config.toml
d_expert = 32
activation = "swiglu"
router_score = "softmax"
normalize_top_k = false
init_std_router = 0.0163
lr_router = 0.000432
positions = "rope"
attn_scale = 0.102
lr = 0.000903
Below are experts of layer 7 (counted from 0) of a mixture-of-experts language model. Rows are named router (the router's row for the expert), gate (a neuron's input weights, with its number), up (a neuron's input weights, with its number), down (a neuron's output weights, with its number) and show model dimensions 320-383. Each number is 500 + 25 x the weight over its row's rms, rounded and kept within 0 to 999. Numbers have three digits each.
After each expert's rows: "mostly gets" lists some tokens that are sent to it at least half of the time. This comes from a sample of Wikipedia text that the model never trained on.

# expert 36
router:530506471516486494471518502485546486547526484510466515510552493512508520515523513497463450523521514476522514525517471442475475516512479504502510549532502481522501459501487506487502508481489514
gate0:548520519490496498470476479511520481499477486480450480470467514460502486494468488514512523473427486511483496453479501498522511465479525481544484503491521494508541513471513481517501487485546490
up0:503548519472482467512509551497574495521491538492469496555481499494469503452513511545477493481522505509493503494516458479457511463517447459461455468491521482482536479497497502502474508518542497
down0:461455471494505488465467539506508492487516513523526517531527472490478465500504489510449493483500448507494548498541496504523481476502507491494505528532503519504557458450519480485517526508457464
gate1:507499499499481477515462501475461509485503526500515477496461511448496512510466466469458508493506466486486516507502509506506526526528522513512510479517480490490532462519527452445497501534545466
up1:512496485485478553479533489500517516494471501502499471462470485529512517511519505505510500500493537506548495496513484496527519500498517469468492484490505549488489490507493532551474500519506488
down1:498521518524554507503480511447522519499536418505439505503529487491502459442530498468493501481478530485481477517548496571504463500515474492440532491521497487495504474475512501505474489487525492
gate2:511476529528543528506523523512481524503441486486483491516475498494530529493505522505522502517504492467503500521488491516487463498523504533538469442497472458502536493482521465452475485508541476
up2:519492485457468480478475498529493516505530488511540523472465469478493483520506488476490516491488511535488497505542487515515516503481458471477473516503509543496485482493498531527538501511495530
down2:538487514488492493457465479499497490498476518493511465484568511483545501538501537497515500462485521523497504513539481507528541514495494475487501486472553483515471507493490495458545501495540504
mostly gets: " be", " were", " season", " being", " been", " are"

# expert 81
router:502533524468534503515469491504573485508497458496512529513479491474540520498485496488509503552461492516482482509496501494489491481486511493496514486477484496480491499539518450505502522466485490
gate0:483446470552454488493550511481518544490474554528493453513521491524445479511496505504495504519510512500494519481498502500445493510506472511501493491511477486483542514510503471501494485525550515
up0:500529507507509484488459478453481449506506437474468498469506516504512504547519506513477506491479491557520498485542499521502480462519510443463470556481505497473482500523510487505489541503511474
down0:501493476477473521499499501463484500489511513477477527503522446495507523528503528524518487476512504521502521495511488494509503516512528531478461493522508527494530519449474513482546488527486488
gate1:479532519518539475514498488551497496501520506510508477501447479469497502520555523465479501551511513508511522472497512539478511491488520484500485510485487552468527483487547506495476556488497520
up1:491518473505491475522522502458489532508469496480479483481454487475499515510508530460534463476501491464530510516506490548511466543488507503498462501515518491483491507424534498536514517485482486
down1:472511511507495469508490519495470436514489468497495510476487517519515512501496504470490534488470524448489475538476471478555492510523513477535506511498500497514509461493496535517457505554490503
gate2:493493493489469521511495549484502516482461508519472511478494504430461503507501497533482514487506503509490497506468488483489493486527501497534459477514509502470483531470520556478478492511494537
up2:532508484492496457523485490512503451465500487496475471505462528474425504489494539496463538482448518490498487513536478490440512474508512502480537486513517482482482525542442499478470525518483489
down2:523492526527505532492462480490469471515489488498508535519503509504481511466526509496536496513518470507469468469469518514524527540512496494561509516530471482502485466497495517481515448449480491
mostly gets: "==", "====", "===", "es.", ").", "."

# expert 39
router:543510492487488515490478519472501489464574511504496522524502458509510531488478469529499481513503505520456505515523461524488477463506509524516532512475471537457505518492538506513518509491470554
gate0:546488526472505525530477514547473531511489490467465517507509510478494501538512469530508496464515480461494464479496474511480450533474492492494458489498487508524489479503498535508464469551532516
up0:495528461545499511474488523489495484491503486502525467520446515507534507472482496468507516478483513525518501462482489493465524530547537497530503491478508470524573501502514463470523525479512508
down0:505532504487475484512508501509480500513503506509488480512479482497523548514500485516485484513520505480485527528470472514473526466551509448529513457514454512517496485523559477519501506547539463
gate1:481500502482473497454518483449485492487440521500520505503471505468465487476486508483517476495473459510485503528513495465492505511510540458547465510504544488495561482500493494495458502492530442
up1:492490483495546483530503487497511495531530443484510515484561512507499501504480464462501560484493545537522470506446515478529486475491492481437497502496463492467470503463473503496472474508512487
down1:490471562499515493515485520472512478480511485481473419514477449480491506567531492501454499529496465481500512496542523543483477490516519490548517524521501512539480501521510504485542531525516546
gate2:519466511549527490491523526529456472481484507516474542446552470540504516490473511530514492466494526482488502480490507515493462514522482499515507492537465526482517529502491510449509504517496479
up2:483543470478477483509497503490514507480484508481507483549484563498541452525520489480485549427537557544491501497434489493470533506489535473437530485535484464508534465521499494515485502477574528
down2:514487528477500501482501514530491488490508478501453518509491483512487466560488487536479528538532508485509496450532472540514540531507436502510551519525488488510523509496504519433505470493486501
mostly gets: "==See", "|---|---|---|---|---|---|", " Candidate", "Personal", "|---|---|---|---|---|", "Scientific"

# expert 77
router:468523479469533497522518514487503518525534480475527479521497520532534550491536494494545542518454466508474483526522517490470513505418523472486474463500510492527505512482471484508459535477531483
gate0:515519481497488489468530502458499492509467482500462510518486506495524499511516520501464515510505447477474474498516486449486477527481502503509496506554505513528491498533507529506528493503499520
up0:517490497499482483476550508491539480524484527483494487510512522537518499487514526493487499490492480485496484483495478433493514482487494499500491479560497518511526546461501526511528485495488509
down0:538481556491507525495526463508504472488544457553515482472524455502502467468535508477507539483465459507509482546497442500461492468528472503501523489491509504483462477506514460483505488485458509
gate1:480473503541508477496451486466521479517486477483509505488520456508528525490511537469526502502480525507505438519475499449510520510480465483475509467484504477523474495515503485536437508515471511
up1:479470507467507521488451508475537486530469475512514474486506473478527488509548518506535483507486481480490489549518500505472501517494472474479482503484494514551529510481476534464471484513523496
down1:494521454506523492443445499470529501533494513524497495475480503510503521490530514494471470507449511469512526482469503513484513489467525475509566501504514518500468490503509467490512469499455497
gate2:507520480543481524551472541456486500466496533531529504495493492476486527502547527534447495477506493505495455490530501505484499497504500441454486505505510476457518500507490497504504548491558505
up2:477470512511504438487481467472521490487502514491478476512523486520483565489485508497480424488463514487503464562475485447519500498494454529532537472464467506515528486469495495518478484475487467
down2:532504489539505506518482501509504531488491444477532477517486474517528506500526468486518557452572522488488490517515473506489483488514489494480455519534476487523519532463510506477493501532515480
mostly gets: " Country:", " code:", " classification", " zone:", " Running", "-19"

# expert 78
router:550485496470461469462491454463484463508472456510510494461486527507434515487502491488492510515428467528492486494466504460528466494538500520512521506527466527492501483474498514528495476533454541
gate0:473521507478456542560491462519491463469514478485465480485458530525478474509479518507500538507507510480482451495496529522469508499525496512482465514541497524481476516483511456523482490522480490
up0:498496460481483490499492503495506462470489477554479496506490440508454521454499471536505539463502456506468482541545471518491494510512490527479476468469490481470489533525491540537492435505502526
down0:471482490489506493448487558503458480466524530504456514492492487476439490539494525462531538469534470530516491527492503535490488538485504545512511505497532477495475451531473515461523483527515497
gate1:463508499498471446495537454521538492525551503507515534545522553515483455506508486467507469481524498485462476495560494530525509560500514489517485474518470456489541517534493530509528486447498567
up1:475475496562462509504464476472495489511498469457458468486497514497537470495475526477502483534508502497525516518439508484513539513503528510444498526516525479488474481515489451537551519509486437
down1:486443504467511512506531469493487502512499509465542437507500535512547503522492541508487478459559528494539479546518489529502474484534501533520484502463476509521502535523538498518438469497485516
gate2:500473479481432502511447471480513480487516497533468473537503546526522487543494529545509467484527492486510498518509512528513483509520480527487498548480523455465454588515488499506483498490497494
up2:471465478479490518482427476473494499450474491510510501535532549509517522532482501525481503490516448472500517531487518520486496489460472530480537526507522521513510542504511493534501516501499515
down2:483482529523523520535504485476502504478506506494499494551498514489521489525459540520537471538493486488503489514507507443490513509507468513505519512532476506482532492525543497504522504538529504
mostly gets: "akh", "í", " Netherlands", "olk", "ey", "ott"

# expert 102
router:535511543481486466513505513514506468506473484490485514550464535527519507439496488573496487478496471525469483511513463474511468461527510522496538511502516489504524507536501531496522441521484500
gate0:494488516493550471521488485490516505502497538481484474509484509482477492535560483467496534511463506469474509503508517510464489521546543490479483539531504491487473513484471518471468511505521542
up0:495436542518521515504515526511514496496476502476475453508508529490483521491577510507459524496473496475474500504510470507520474524554527473464489575502521482474499510478495508495470502485534533
down0:517505526452529529544481514473509475499513476502524521484509501537530458475501497498458528523469484498500496484500501550523469483465489530496509440505464475468495480458490523509511508480518492
gate1:535495502519505526539492516549506514506487503460508479519501546512552497495502497487500513483469465495494509459532531547509508481471474488490536489492504503488507517498484537519500561514470477
up1:512494499555527536500484526487537507477462512487485542483534512508538494478478507495561524513458492504526498520500483429511494500493516515491500493457482564465535480481499479504506509493479503
down1:505507489516473568503545502497488517470515498472484457455492501509455488505500511506546526500441491496502510500458506540520509481491532486557484505500492481493523512498537470503450484510507538
gate2:498486492510528506507506541489465520578525509525490481586537512497537495497474511551546506496522496499503518494508538519520531514492486519493517488485493480455486500504496495521498508530497533
up2:516478460488501475482510495531510472498495480459527442505457502501541462512503503526497448525464464449542509476511480493550471525469540486464455507544501484515499494536519525533540470515499504
down2:509543567490463493516498524501522492536492467541549522505489481498437565490506486474466531507465483509466518501464494481503528499535522454517510495533474509507556519491478538564501474533464460
mostly gets: " 1;", " \"P", " 2;", " 3;", " 7;", " place,"

# expert 67
router:519498458487491451511475487488496495541511494497484511522476519503501491485479494483533489483479493534485462511519473502536515510510497490504564497526471493504513492496480507531537480467523517
gate0:496437537473533508442506502498474525494509544503440497500487498469487479534503462477467521500484470477508497497512496488495494507513493496501497476457528465543552533515490488459498488507505504
up0:471528473479488503463490493518506455516499532484504491474524519524522508478533519502497522518519558492499493499476534464470475485470508524521503492511501508491490506465501465512498494523505491
down0:534498503494495527505492525533529488464486540514484493437502461520519495473499518468479491524461503524539522513499529509473481520529495482485485511487481499505496510534508501519513544474454482
gate1:498507479487488467495532501528516496525480546501533529494548489510499482471538481502503474539522524506445509497505516522496525480502510517455531498516486526466489455502491506549486504480515516
up1:517503479551484538523469509493476511482439477474456476499495487501496530509527468484495513517505497485542483493508508510489499507502503462529531453557535507496474515505531501505505459502522481
down1:492515471510527529512508477508503515497509500484485461526469462511524542480471552510509502510509491509510554473484473516539492538534524517495530500475444469480510506523487504462501530465547501
gate2:498499459492517496488545498468525516439508504511509494496472510466490517466487531474514505523497508424480535461487493508533477475503533529548438472506504542477497524478494507530499500483536477
up2:516478556498533464502543515528535521468490550466554507464531470537526477476495503485521526486542489458517529477476499481507513481475488513468461538454504445505484459489470496516480502488511508
down2:507478473481485514524540480522562500486468554474481518482468539528476458492489529479482555457516557485493483487518515462507502489505462510472500506500496474482474535447498479521516480456507485
mostly gets: " ±%", " 0;", " Location", " Apps", " Phylum:", " Insecta"

# expert 101
router:451524542506504467461483473521544451508504455476487487528552499491450477465453477475536502492489503521468499466491506518480534476495527516499521474487480511453485485493498520534513514505489505
gate0:505488486481509515485527474531502551479501490572519474534478506474488514523522501510436485540508476487532496490497483496524512504537508531490509461489526459488516524503525524478497466513488480
up0:520521481514482483495537511464474484479492489514472489487502526499534530504521517517502476462528474477481491541512515510516518526491537473533521503511476512510503491511492452512511467518538503
down0:542499486495504501474508499513478488514504474544519528472509506509493498556504496526434479524447488517529507520559524559513481494490522515515495532487494489500551506509526499487493515513479455
gate1:484545513493490496503475498465515504488467453489515528511512515457457525503484497476524492472531548460500451484519528537472460529509497521519489462521509460527516557528499489498492524514472509
up1:492534539511471493541500533477506481497470478496527532539499494498481515503469537487531499514530519512504520450483504509502452495502516538528505475504503472492455497543492479488527537475489539
down1:513524529503507492510481514525537454511498519532499567475483493484504475492505548473456495484488468517497508498482480473531460485508529513486508478503499512479450505513483482507494492473517520
gate2:521487497474515499446533483496467520512520512495464486523525511479525485507496493504513494508478484506491483524485493547460473524498514470519458539527499553519492471490502522466462446509526484
up2:468508502542493499534491516493529509479465487527542455466483508496506518495507515481510518492515520482522496487541455488492501467529508506458534481443482444506532499510524466484497553481518554
down2:472497485490500444519435530478492514484486454491502498526431520483509500479477467500519509482584495484505497488526501516496526480509508496500530472496484510486517478501523508519486497504470498
mostly gets: " %", " ±%", " Animalia", " Candidate", " Clade:", " Binomial"

# expert 82
router:496490556484514508483498477510511464530522471495493530549512498504501480454467495508527442518461500533473523517481513505518519474480484525514511503503461498513478488448498501511488544489496507
gate0:522506477533507476471482498530524472507495514508458517484516499506508492488466529481504486494509425486449536525476574520463501525494520464470529515510497510497526537532480507510454490503471532
up0:502488491489550551558502504523490530467497479463538485539498533503492556504502483550516503490515561507486528502505463501487523477520505516543508441475487552527538516491513480500516489520482516
down0:422531472452530511486455479470468529531480509488500481534485465480511474490527492467549533493495438511493482470492504520503534488484493495490547516481511478498509503505515507501505474519488469
gate1:471452517490508498505557532470522529461524517492468484484559495512544490503509518479497511484508526504516488521489532527448485474522518488496463508461516497478502512538535510466524513534524466
up1:537491462498472504473527482475492538555553480468518520533510453492512495535499533553477474521518491530509487528503497493489475489476482515518512488466515488536510533571515550469457490529521471
down1:501512515491523499472482489513489528523519442494447497462502515493456491510488473497511500530536478499477457458483553460504468496515521516543548539481481452523497500527541478511502543506535489
gate2:507525444502450547481471505502479508469468510489469485488513499530502488493494505525522501487508533505536497473506533514498467505509476468488459537530504518490486494475515462482530492483530516
up2:464447488516514498473497490542508516471521529465535518459537583504514491456459522501526513511493499468489474415521482491502506561492483508482466527503517483464498482507511471492493492552490485
down2:515491456486505480530471493502556545567500525532479493437550498479493483547508550514544529517504510446523510473513543486519491519514509509533521539459583521509505472477511531515491501498485497
mostly gets: " %", " Votes", " Candidate", " Turnout", " ±%", "Species"